config.yaml
n_layer: 13
d_model: 128
n_experts: 128
experts_per_token: 4
d_expert: 64
d_shared_expert: 64
activation: "cubed_relu"
moe_layers: [0, 1, 2, 3, 4, 5, 6, 7, 8, 9, 10, 11, 12]
router_score: "softmax"
normalize_top_k: true
routed_scale: 1.0
balance_loss: 0.0166
balance_bias: false
init_std_router: 0.0253
lr_router: 0.000543
vocab_size: 8681
norm: "rmsnorm"
norm_eps: 1e-06
tie_embeddings: false
optimizer: "adamw"
lr: 0.00277
beta1: 0.9
beta2: 0.95
grad_clip: 0.5
batch_tokens: 65536
seq_len: 1024
train_tokens: 490000000
steps: 7477
dataset: "wikipedia_en"
Below are experts of layer 3 (counted from 0) of a mixture-of-experts language model. Rows are named router (the router's row for the expert), up (a neuron's input weights, with its number) and show model dimensions 0-127. Each number is 128 + 24 x the weight over its row's rms, rounded and kept within 0 to 255. Numbers have three digits each.
Before each expert's rows: "comes after" lists some tokens at least twice as common just before its tokens as in all text; "gets" lists some tokens that make up at least twice as much of what it gets as of all text. This comes from a sample of Wikipedia text that the model never trained on. Tokens count by the router's weight.

# expert 64
comes after: " K", ".", "9", " St", ";", " st"
gets: "8", "9", " L", "7", "ol", "al"
router:151169127106111159088163122152157097094133105154121129139164184152095112112106123127106107143149164136132140118140109145167109159131122147117119148141144133173133154122138119116177150111133143096099161162121099148063161118155123114146128114147107118118116163092147137119100148138129097122157168113099155076124132101185090127131131143110121096105148166175135148141161141146133118136114
up0:175097124104151110120162084137112145135112106187124106144129165110114153114126102137108138125119151170138148119110106132167151108134125106092092157125147141161172109123200130094143116159148154139105110145138154104112129126114144120169129150130113095112133127101128138100162133104111134124117113122134150110150065119105108119122100127124169104112182145121084133098166159126104164131174
up1:115120110160174117120136164072131070144130126118149122113149119153160097127157146147099105141114108117161139123122114144115152140083136135134127147121119151164131147100126138129119118141127153133110116105118070075116140157159113089142092123123085083148106148095113093165194137111154151119116147091110170103153099149124093112150152164133126130101104154130162159133143130122112122142169
up2:107119075162132104136143124155100161122101172112110123071155143124083089099073159139130120109100137111078115163090110131122109126110093125090108098123096142151118152156136156189148113108130136140106119138148158151112129148095139127117121111118133072106094149115146110131140117150139114108094140104142147119128148139111097144137135135167104123138123136149103117070144119090080143105115
up3:137130114120205125081127115149124155095126124133200128135173140147089104146098142081130107114147163118139103140098102177142125162094122153117148161123102134137122164127114135116149141129159152116115101119124117097128125142110154134129165109136139120127141154154113140119117139120170090088108105139108154070090146094119126137074136112127099127139127119130110136087147182092129128147137
up4:105137120169174097087140091106133128130087128141132114172103121100110130132127119139093099133142167168170127115108119097102126128133086085117184148144184105099103099094093132125110151121133122166111117121119157143102142114077130147127118129132097134116107134168132167155152115145178197140143127147088151144128112125113125116110134114098152138140108141135109147167150157145126110147129
up5:115074108115149127093135109077142079158128182104094127108128060160125127126139117130126114147159150110109157058110122121164115158164117157140137088135138129105158104159143099089147114150109118116118104120102144131139153142150116142152133131167121143132103171092135109090139157142156117114128112155167111112129146116137128152159128103126112132105141133121079094124104075133122130106112
up6:112112142117128134122117136118122094116098121134094128113162141116128151114097115128117137123127118179159127101097133126138110189106167153127146132133155118145141104177102147142135145122125177105129107108134105120094157116109140121144123110080109098103147096098157152145115143147130137133095170109122162180097119092132104140118135112196129112142137095145105098090168133158178064129156
up7:158138151141103154104145146087065132109103149148163103125169133112150146114179138095115103170083107131149165149109124109141126120150105133120116136128127087118147161162158102145139159104094110103159152166097161123136126121089142098091158166137104123106114154105155105159120165137121130130116158118140085137094099140157106111144088121097162149118154123120150143137137117130155125142084
up8:146142103102136148129114114164102108160086131124128131142081150130152135084089116129137154152172149149133182142101135099143149120141104121138136148102162103121155137167131139141134158117173128115117107099155117123100151089131134149135115145160047103122136166141086102130107108109138095170101124093089128103137129101125104134118137104151110164101121123101148094112178144101115155109116
up9:154160098113135133091141177143111142131111086084104133147147104132098094160175142071099183121139130121139099107097124107107113135134118151120101117115120128136140124126094113099129166109127137097107108087143120107090162081128152095146103168088133115109109092157153102192141126135131140148132133145113126129140131109132113151097131143142146110071120114093092128129177132144148128126154
up10:102082128138190091120145135138091118158112124142135152089155126165114153101130148171085154165166153119112108146124107111122101101123102062109160125136129075110138142118105105098125124121151102111101140125142142143097135136124123139134115118106112113180161116092103120180154116095132113131093102163122149112114116132134096100119136155108136112117122126156091149104095130153087143141172
up11:169121142127122120125167123147106111120150132110109091126146158089129135114112125124109124170110149085174204108133152134153113121097131124105114163153121104186104121156134182117126082119080118118103149168133128109156125089132115143161125140129099145140158094135132140124135130144103132143125148120137119122147178129113072133120116146117146108188164148116118157102114139104135133191128
up12:117137121162160098103151095152114138149145131151118116130116122116166125171121126119104164140059141129144107099087121175125118107110121147140102106150115190145166138131118108111108134112136132107122108106133086138085149116089168119104100093108123111107109128105128110090124145066129114135086159094109080109150104128135110139159078084130099119120142135131100141130170162119127116111121
up13:153119175130191133074158086132137134112147096127129127159175129140131118150119153173136114159157136154174145151123107114145167134133109102152138153131114136125131099126131164129111152097142157117106129170097161113110108156156138105134152129148090139125103158162144107116100116151153108112103137104139171163112106108150148145096080104103130168164097118132121139147120142115088157144088
up14:151105139112144146109142146176116149136113145189137147162183128122160152122116159118109165125141143138097121154115106182167102162141155184110123102146075105094154155141127159146145132126134109116154151117131143126165122129129073117086131096160104127132106167134139105084102144121139126119130160138124147126126150141117154125140096094148122093073137148142124105104152136157099156139108
up15:111184148143142123103124100145131105130131104164116113155104144178094120132125137131119126129091101130144147145088122126129087101148096111151147098153157126126137134117116151102105160140132150104120117122092155144090126129118147092136173136100051119100124124124174129105105145154085177128128099128118136170146112140153126173139170152146062133170124135122111097128127145152124108153100
up16:161141092146105113166166136175117106093117162142153095104153124148130153125153141152121095105119170140131109154100130115150089150147111103090156123138128116147170107098123095162107149119118089117110140129112136107132155115106136167135133083114108143137186113129156073099162102155126156188081118155111141101100165162141143146090150135132109111100149132134126115124132144119123120134153
up17:128131102164152091150113110123122147108105085135127147149130147118124131122105162116164162148146128144113096166101177154183104103076098154116103068125088086152097136122151115113146100121120090136123118099124099121105101135140109102113156084123136129120133123157123167141113138143145113082121153112151114109131134121090106099129084182115103099093147130133148162127150165118154139148128
up18:119137138144118157114121124153136131115124142138113154137132136108117086112096160134120173145133172150128138120118133104172109153138135142122090138068095123151185138101120167108131086128103182141115148126146130112115107158158082138141126097153109174168127125120116131190138116129134132132123122098126168100103139107090122119139116131093112187146058130160121154131109168135115163141131
up19:139112128153189156154135090091158108123083115153114101148152131124120139103103144114138168159156145155121138103111135129095100166153091137139141108111148108143110176168128103100140146166184160114146110125112153117104105094166127131141144109118076129111127154119170111123127140145152085134104147172101128135126158124135105119142161069158097156123120153131143121094149143123124160120113
up20:116110142152123097123134119157125090171149136171168125138142124156130138147102137160152134097133150118138135106123158172164105118095117147123101147130125131170107164084105155121164154146103142147101134132148114131135149149076181130113157104118121095182160145121110133169133134120132132133104138117134189137114159110155143121080122137122134099111110060167107100135144147119131104160093
up21:144125096092124164128106120109127090098103156153146142103111125101161084131089126142112129152155162159123101119112100130123111111175154168117156099155104144107134121178122145118141145107112153081137101121115134115121120119121137136115118069117131086188121140134122132128167147131125121107136136174181089096153126086129118114148114161130098080130142128117148125164144140122196114124124
up22:128143113153080150121141174119142140158158139116117142150126158146091137138178150133148115103135117138157183114113101121149141153172155121104121124151126114149099124103119129121133151111102147107117122105077120122114132129153144120140149142100088133109101119133125161130143152157130131112126098115175150134134097121130086095167200121084096115170179130081104148137154122150144148113183
up23:084116078093150118122083091136153106115086124174097110100163135138079142151158159114157149109103170073137173123129108131137139144123148109134101161149121103128145155135114131130148125098137090106087140121140124130092169095129088094148112165123088084112154117151155113133114129139100112134116133124119180146111113137092095082111114125110149112101140138124125098115141144134109123131145
up24:105110107100118111100158147123127083171166091158157144123120098152137102155154135121131130136137140120159147108129090165147125144101119160148129117161094152129163120142148160110146090150081187126146167153112137097115146117134137108088147106121071125120121142146159167163123155107145110139105147110130117145101146086093089125080142149124076102097119139140157145140125151144151133149131
up25:152149142160120153107120148140144134153091091146147154087154151155107132131104163154102150122103153108146098170135150138099104137118076152100144078119119155136117100150108169139153110162108129129125149138103113130144129126107142124111132153172086139119132138112107126139161158148109105111131172155114132127120110107119110133183112108188098084155102155095114124124116133134097153068093
up26:095144172084104126147115171105154109100133129149094107147091104108110132116135151146141144109122122146134122071106150157120137099109135147135126115115136099111100113119146144076109114114114166089114138125121126125127134155132141095123077109179100118112122151174121116144164165112106175104144160131117127121106067116118125126124109093103120122131100119128081174086136172090146105161125
up27:124131122133115118153171119103147105175118158186120120090114122119129104170118122120128120103135149107126125062110172126138117157093145085131166123175116118142137101127094132151157130122117110103108118148129106136131150113183141133151125096101141095147085139099149135117138148128153123171139158073145136154107092094153168168106109142138134139103080140138099109171153099124142135116112
up28:149154164148074168146134131129133123161144115139118147098093152177139132164081131120121152087109181147109131091093113158124115138104133109150158115122086119129119132120099130104154113132142129121085140135080139126129157118109134109149137135111120074139187116077099135128154135104165122130142174116135145128116146144143136161134148131106071128106166150125093098137117148167151125100154
up29:143150134098138153101103088133144153124136088156088147143135159162136162093127183141098137143147145118121084180111139105162098142123128128144149141145138158136131123125143105123144174075140155093135070138096121122122157109133165129120139128172089098105150104152126141158136172115136113137106147131108070127129126108150148100107113170111109166151098146154107147099133115119127134137087
up30:075150118118164155137106145150155106131121119171128116126150093128156088081104170129111103138105092099170152115108160144177132122140075195114121135157158123130129140155118110113122092148123103107151149138143119123097139072162138104136113131157069119112176107129168143122157134154145138122131110116140145146124128123103124127144159163103138115137124140147140113126157158124148093161097
up31:148104132079146126071181143173137134115115086099145127115135133148171137117126135158121144146153148158107179144132104127124167095121154107116157111126165153116160120090135147125142117108154098111173135143121103123108134107101121101109150144154094118176160132131093145141119105139143101143116144125106160149168138145131086124144133179114089128148076145139133109087117114166115112106164
up32:091115126107166103069148136119129148095116119174152120147134174135109111124179141137097171117146082169147164105090146119142131115153160158150134095133125121149130144128127114140148110124131152096110104112154114142137183116122156144125114150158095099184101129102135149155169141130129109147127109173146105149120114100131111120123139135154103099145166136142096134143166130121174160151170
up33:148119131124153116072154131134119136125085144149125112170123170095143103078101118107138140142174165123145164133122141115122105126122116142121080124153096104128151145172091156156128109111092136124118169152159175131116079122102149089136111114113095119108086133132172118125109131104134165115128157107123108141148168090136108098102145125157098122129114110149169176103138148104120159118102
up34:132088117110139115114099096126153115077126124102140111156135155137139100094097146142142153123175155118150135123113098118146086155108098133150132118118120134136149139114135097115170149144134158098123171118089128142074102160153112161118150138091114153150145174121082130153110123107132181148109132110185112118149150138161120152158129133169107133097076152161115100145128103136121148089153
up35:116111109134120111136153110093180120127136103169152122124114140133103110122112156098105131121178161132126105124130148105121128137147120150119144114150170162126119136140104120127133126135078141115084126142090156102104115112151106125134135088093116111093113105101130150081126098102135149111156140182157116098178127082108093177169148141130121089086150140126120154120146103152198123134109
up36:119174088118086164089163117103126101101106149168129173124126116125119113137109142113110096132119154155136100114124092114151114177122152110144143141131109152131104121118130140099148155129140129113109091167119080098106137113105116109134124177118099132132163118131133183153138139103139102151151108119124128106098102116092135121125116143167102159188070130146151130178164157136114091138113
up37:165154146140127164089132134106144137158077095133135128126175124121143136136137149095114133117157107125144159137128139182170109111133104131088177106140107110138094146155148082128139130120095097194090116090130120145137110120144052166165148149126117113135106174087124153157168141152121102142126087152129106107150135147145097120150120126109121117124144133126126134133130125103137175142126
up38:089102136123181120139158124103167134166140145169193143135139136096099126119131165127140093121119175101111123102124125109105115167147151190126116126121149129151113131157161111082109133133140163120126094151141156151132135149129128093120072128116103144108113110104090141153145130118150101110119169134125106143117120100104094086139151120145152122112148146093104093097134137171113182133136
up39:125117117126152122124124127127154123093098151092082094123173170129138088136195110136093149105168135105122144133094139117158162100126108130123139131133156138103126118105085113135121076130108117106083137129156153149122144129104134117158173120111153107112122156090161112128148124182179102090158149109110133131144106126141126141102123170104116122098115141135158154158147098178160105118132
up40:103112156115125094150110148116142150113131132116171173117138169160135082104131171138145089113149117135141119098095127125143118108155109118132127156122071135130152150127143142130116185113114101125151131121152170126140111126119175095139122142085094104164105104123137156139075104123150097120132175088162148121108104106104126135113111124095101174165092135151127181143164143143110122116150
up41:144149119113130147138139112131112079120102128114096158149129167108069133100111145135096137124132164117118105125120177160135105118138130077097115163122114149129150156131139159117135096170114169130100178163120126112085154109137147116147132108148113144144166160113096118141161088113173133100113149130167098111100099153145119125170167098143100129081111121131138081115138169126151126113120
up42:128109100130141100068163146090105136104115124153151107147109098127106090149123146120125111113148142148173122175134079139102136106137156155141129120145114136126170108164124105151150108085085137117111134104119137103143118101093137153121129089097097181106134117107136178113112102141149136099156162138120105149173102096117099167153089167127122115122117117127086137122161159116130136150099
up43:126106096112140131084151095112137158094092089111105123163120151132128104099118158132157091132113144144158090100092100100117151137119091119153183133117095119112149084156136123164131134098126143131104102121157139133122100153103160119146178121126108139109131136132146141137086129129132091089098142080120138147119167143147124135094087135108158112103108089165138140097141113170121135071115
up44:087103124089142118128160091131103126126102145118133166150133073089132137141131103149115143159168108150117108139087105119112095159140130155146161112193141149120134118133118126095170169123121145081155102151107117147145131121135133139134105134125103156135117158101133123089113166126101087140119139127144094106094176091085125162158103112132126116169124133127105125090144125166128161114080
up45:114107100116128152088085151149141136124106108157104119149096168141154148119118130114127127158103139136109140151128108134160115106146131106125100145140136143116117118099109152111093153143101121111140115130101136153148116145154118114102110141152093172091153171122133173137174148114156110119161152110121124098110153109058123117160100127121100104137140176123129141108149189179110068123082
up46:100144111108136103092171138166150115117092140145130117137125101130118153147129090157118167121119094159135119136116158149081158118116136145161152123127147130195170135120148149129112066150110095156115176175125101105083134143153114175143083143143137128093116127122146116146154111123114116126107172140087071118141118117123096117130135159119143121119138110152094156150108170110134133145130
up47:101109139123146115103124143146106096095141154156117074154165133069155138102122130127130148136128110103070139101128169122153113165113178179115124133129119149092143116113120113147081115133124201143144114134100144138140122094117107159155100126137129141120130154126130159123155166138129149141091107125115167127102133136157126100147144102177055097128119148107132139122092129122129135099150
up48:126112167131159126164156127134147081122070106186139127133163164095130135153144149128137103148176080108145107130126133147167151130091108073084108133148139112124152118139151093118120119166140145155156099119106121146150140148143131088110098123121151134161127081142066120119160120158106097132126127129098156128116142141152114146156131096147118106133121115152118173090113108124118157152151
up49:169151147089141157108112145149131142107127169120116130104169162160102103117136122147151102097145162131172099120098089109134103118148072145127116182065099168064087130114134169154160161115165153135116134156181115088095119133135145141119139127136136102154120141116106131156090129126113136112124159115125130113121123088115142131124087121115143099150105146155137130115132116123130148148108
up50:163163162171127143137112134122116154106118140127104099157112099099121114111137146151130106149125140126178140129119100112127103108125088117117105154166127153124129123156111162094116083107151185138141125153139117119132057116101165130138186126151125122110116095103138136121115084102138117095125110105118141106127163110148117125086117136084163141141096116113177162105155137170120182145117
up51:108131129115167126128119085137144081129073126143146149087158124090127122163179121116114110133160100107123130114110125155115135100148112120114123126176159136148136094140147187118127128108125155115131103114171094147124142100142088132101113154122118112140145127125085128190123095118135123093148093095146158099128146133096121125139082164112146141101135095095105152137127161088118168167107
up52:047089154104129135126114105091156118185123127131129099083164127122121145113148073156099113138119124174082133085089110135119149164149115123104152152117169128139109082133134108158140132094098165094108109144150125147145137130148104100134115130167120087134116138117147119134117165143133139093105140113137128161111132126108089141085141148137131113154096136157150147108125127129089158115128
up53:137118180131158119131125123132120154122132084133104131147144140091122120103072143140118126153099107177098102146151131130132087118131129100154105127156108146145188130107127121113095082100167161156141110143109095144108116126154142105143107111133087117123116132111158114091125078143146109098089135142118165120069137111135111162153130098128154116127097152137134103098143175113113189113106
up54:163127144106150129160137128166146145124121151145068110133129124137106126114157154148149132087107170117113142137112108158140158103141090114081124139118103122156117179124112143103178156101114105130179141139143109103100138096118153080150128161160115125094128113103119110103151089145147135128134145136122144105104157086136078083092113146119176105127122152119121158168167140127131133167113
up55:101110145129117194155163097114138113106111164167165096130130161150158132113136136157180112146170139112152100136123115080156168153128107099179131144089124139155150155166110121091148120136143140118148149111114124112100095112131128111142114126120085106120132144137101091131097103087154129143133158143096101124116108096146121103141099135110085154124125159178128143094161144142123114155119
up56:094111149110180159124161142168139114121128127138079155119118128120154141151118101112117137095113138129166143111098136164121092094151098112126139101138150134155184080115088167130073135118102110127124150130105136117136140151128147134096085106110106091118110133098119109140115138089151133117123180100126099154145112114136108139135075105094126094107102136116111092144132122155085090082133
up57:107081105123151162113151150122108118093126114140137093131141150097083146135108162114109126105118157097174133114102111150123076132163161164112084110111097108144171133148107156125117107139151128114118172158105109133135166144157071135167126128145139129130129133160105109133144142136147149105123136145136136171157115145144145134129130051089138131085120150159164125135144135151144123110180
up58:155141164124132116105155191190108148132139116132111155160140125119131103127156137105148113180154150078105127130110089115151147130126111168074111160115127124157153145116090132080108144152154136151095115094115085140119147111150144084146109136073140155118154144111135097145108139141113149149125116115160108123112144114134120133127180141129084136072146106100140113125124147136122151158150
up59:147094152096105155133154120147084079093108141123158111130159130081101109115121138107127144121160169086117110088090108147136133157144117163162121125160138110153118130159103130148164156099125096112122135141174119113111169149128105094108166154110136103087108133155122145128080139149099127138133118128134090151116157127128128134142141094139098130103147083156169136142079150100149148144161
up60:139126122097186117092105172134100150152087155141127141123131112103107092109153112085106102115132161147124111155121122147123147066108107130169130139093125152153133150096130152163073149105148145123112098132157192121116113158081155137137130099141079138113137148093101135154139097140147148113122162119118156092147134113086106136128110163120116119116127112161101135134128139116178127142146
up61:102117102098178080139096092083109047116133162137163096132153101145114121150092129155141153163152148107111093099115118135170136150108105137140131143118148121106122119164127134132152161116153119092140174135160133133144118110133147098112137114115111117129121147135105169153075150136116144135107160117119174160087140155127133110140129090138107124078138143128134103134098123091102149137101
up62:169152149155084106074161112171096163138088131138087165161134152151064108140111183114166119105147130127111099134117139159142139178117136085162113112144137159138120136148143113085126130155156127126167132134145126126149124146132122099103129153122119114131113124120107107109165181145111102129116130138106076127155113126170121135134146133127107100128151119144122082126155082119154123102123
up63:112141154156118134158094139148132105159111090113111148145152145108089125071140107108119136140096114134159144116108123114103123146083137097108092142144134099140139155151138123120151096118153122096149139094072128109073128089152092081122124100140135103100139130121128161166091113158172125118134132152101127124154140113123111105129175173163111149149092108147085085140144103157109121153134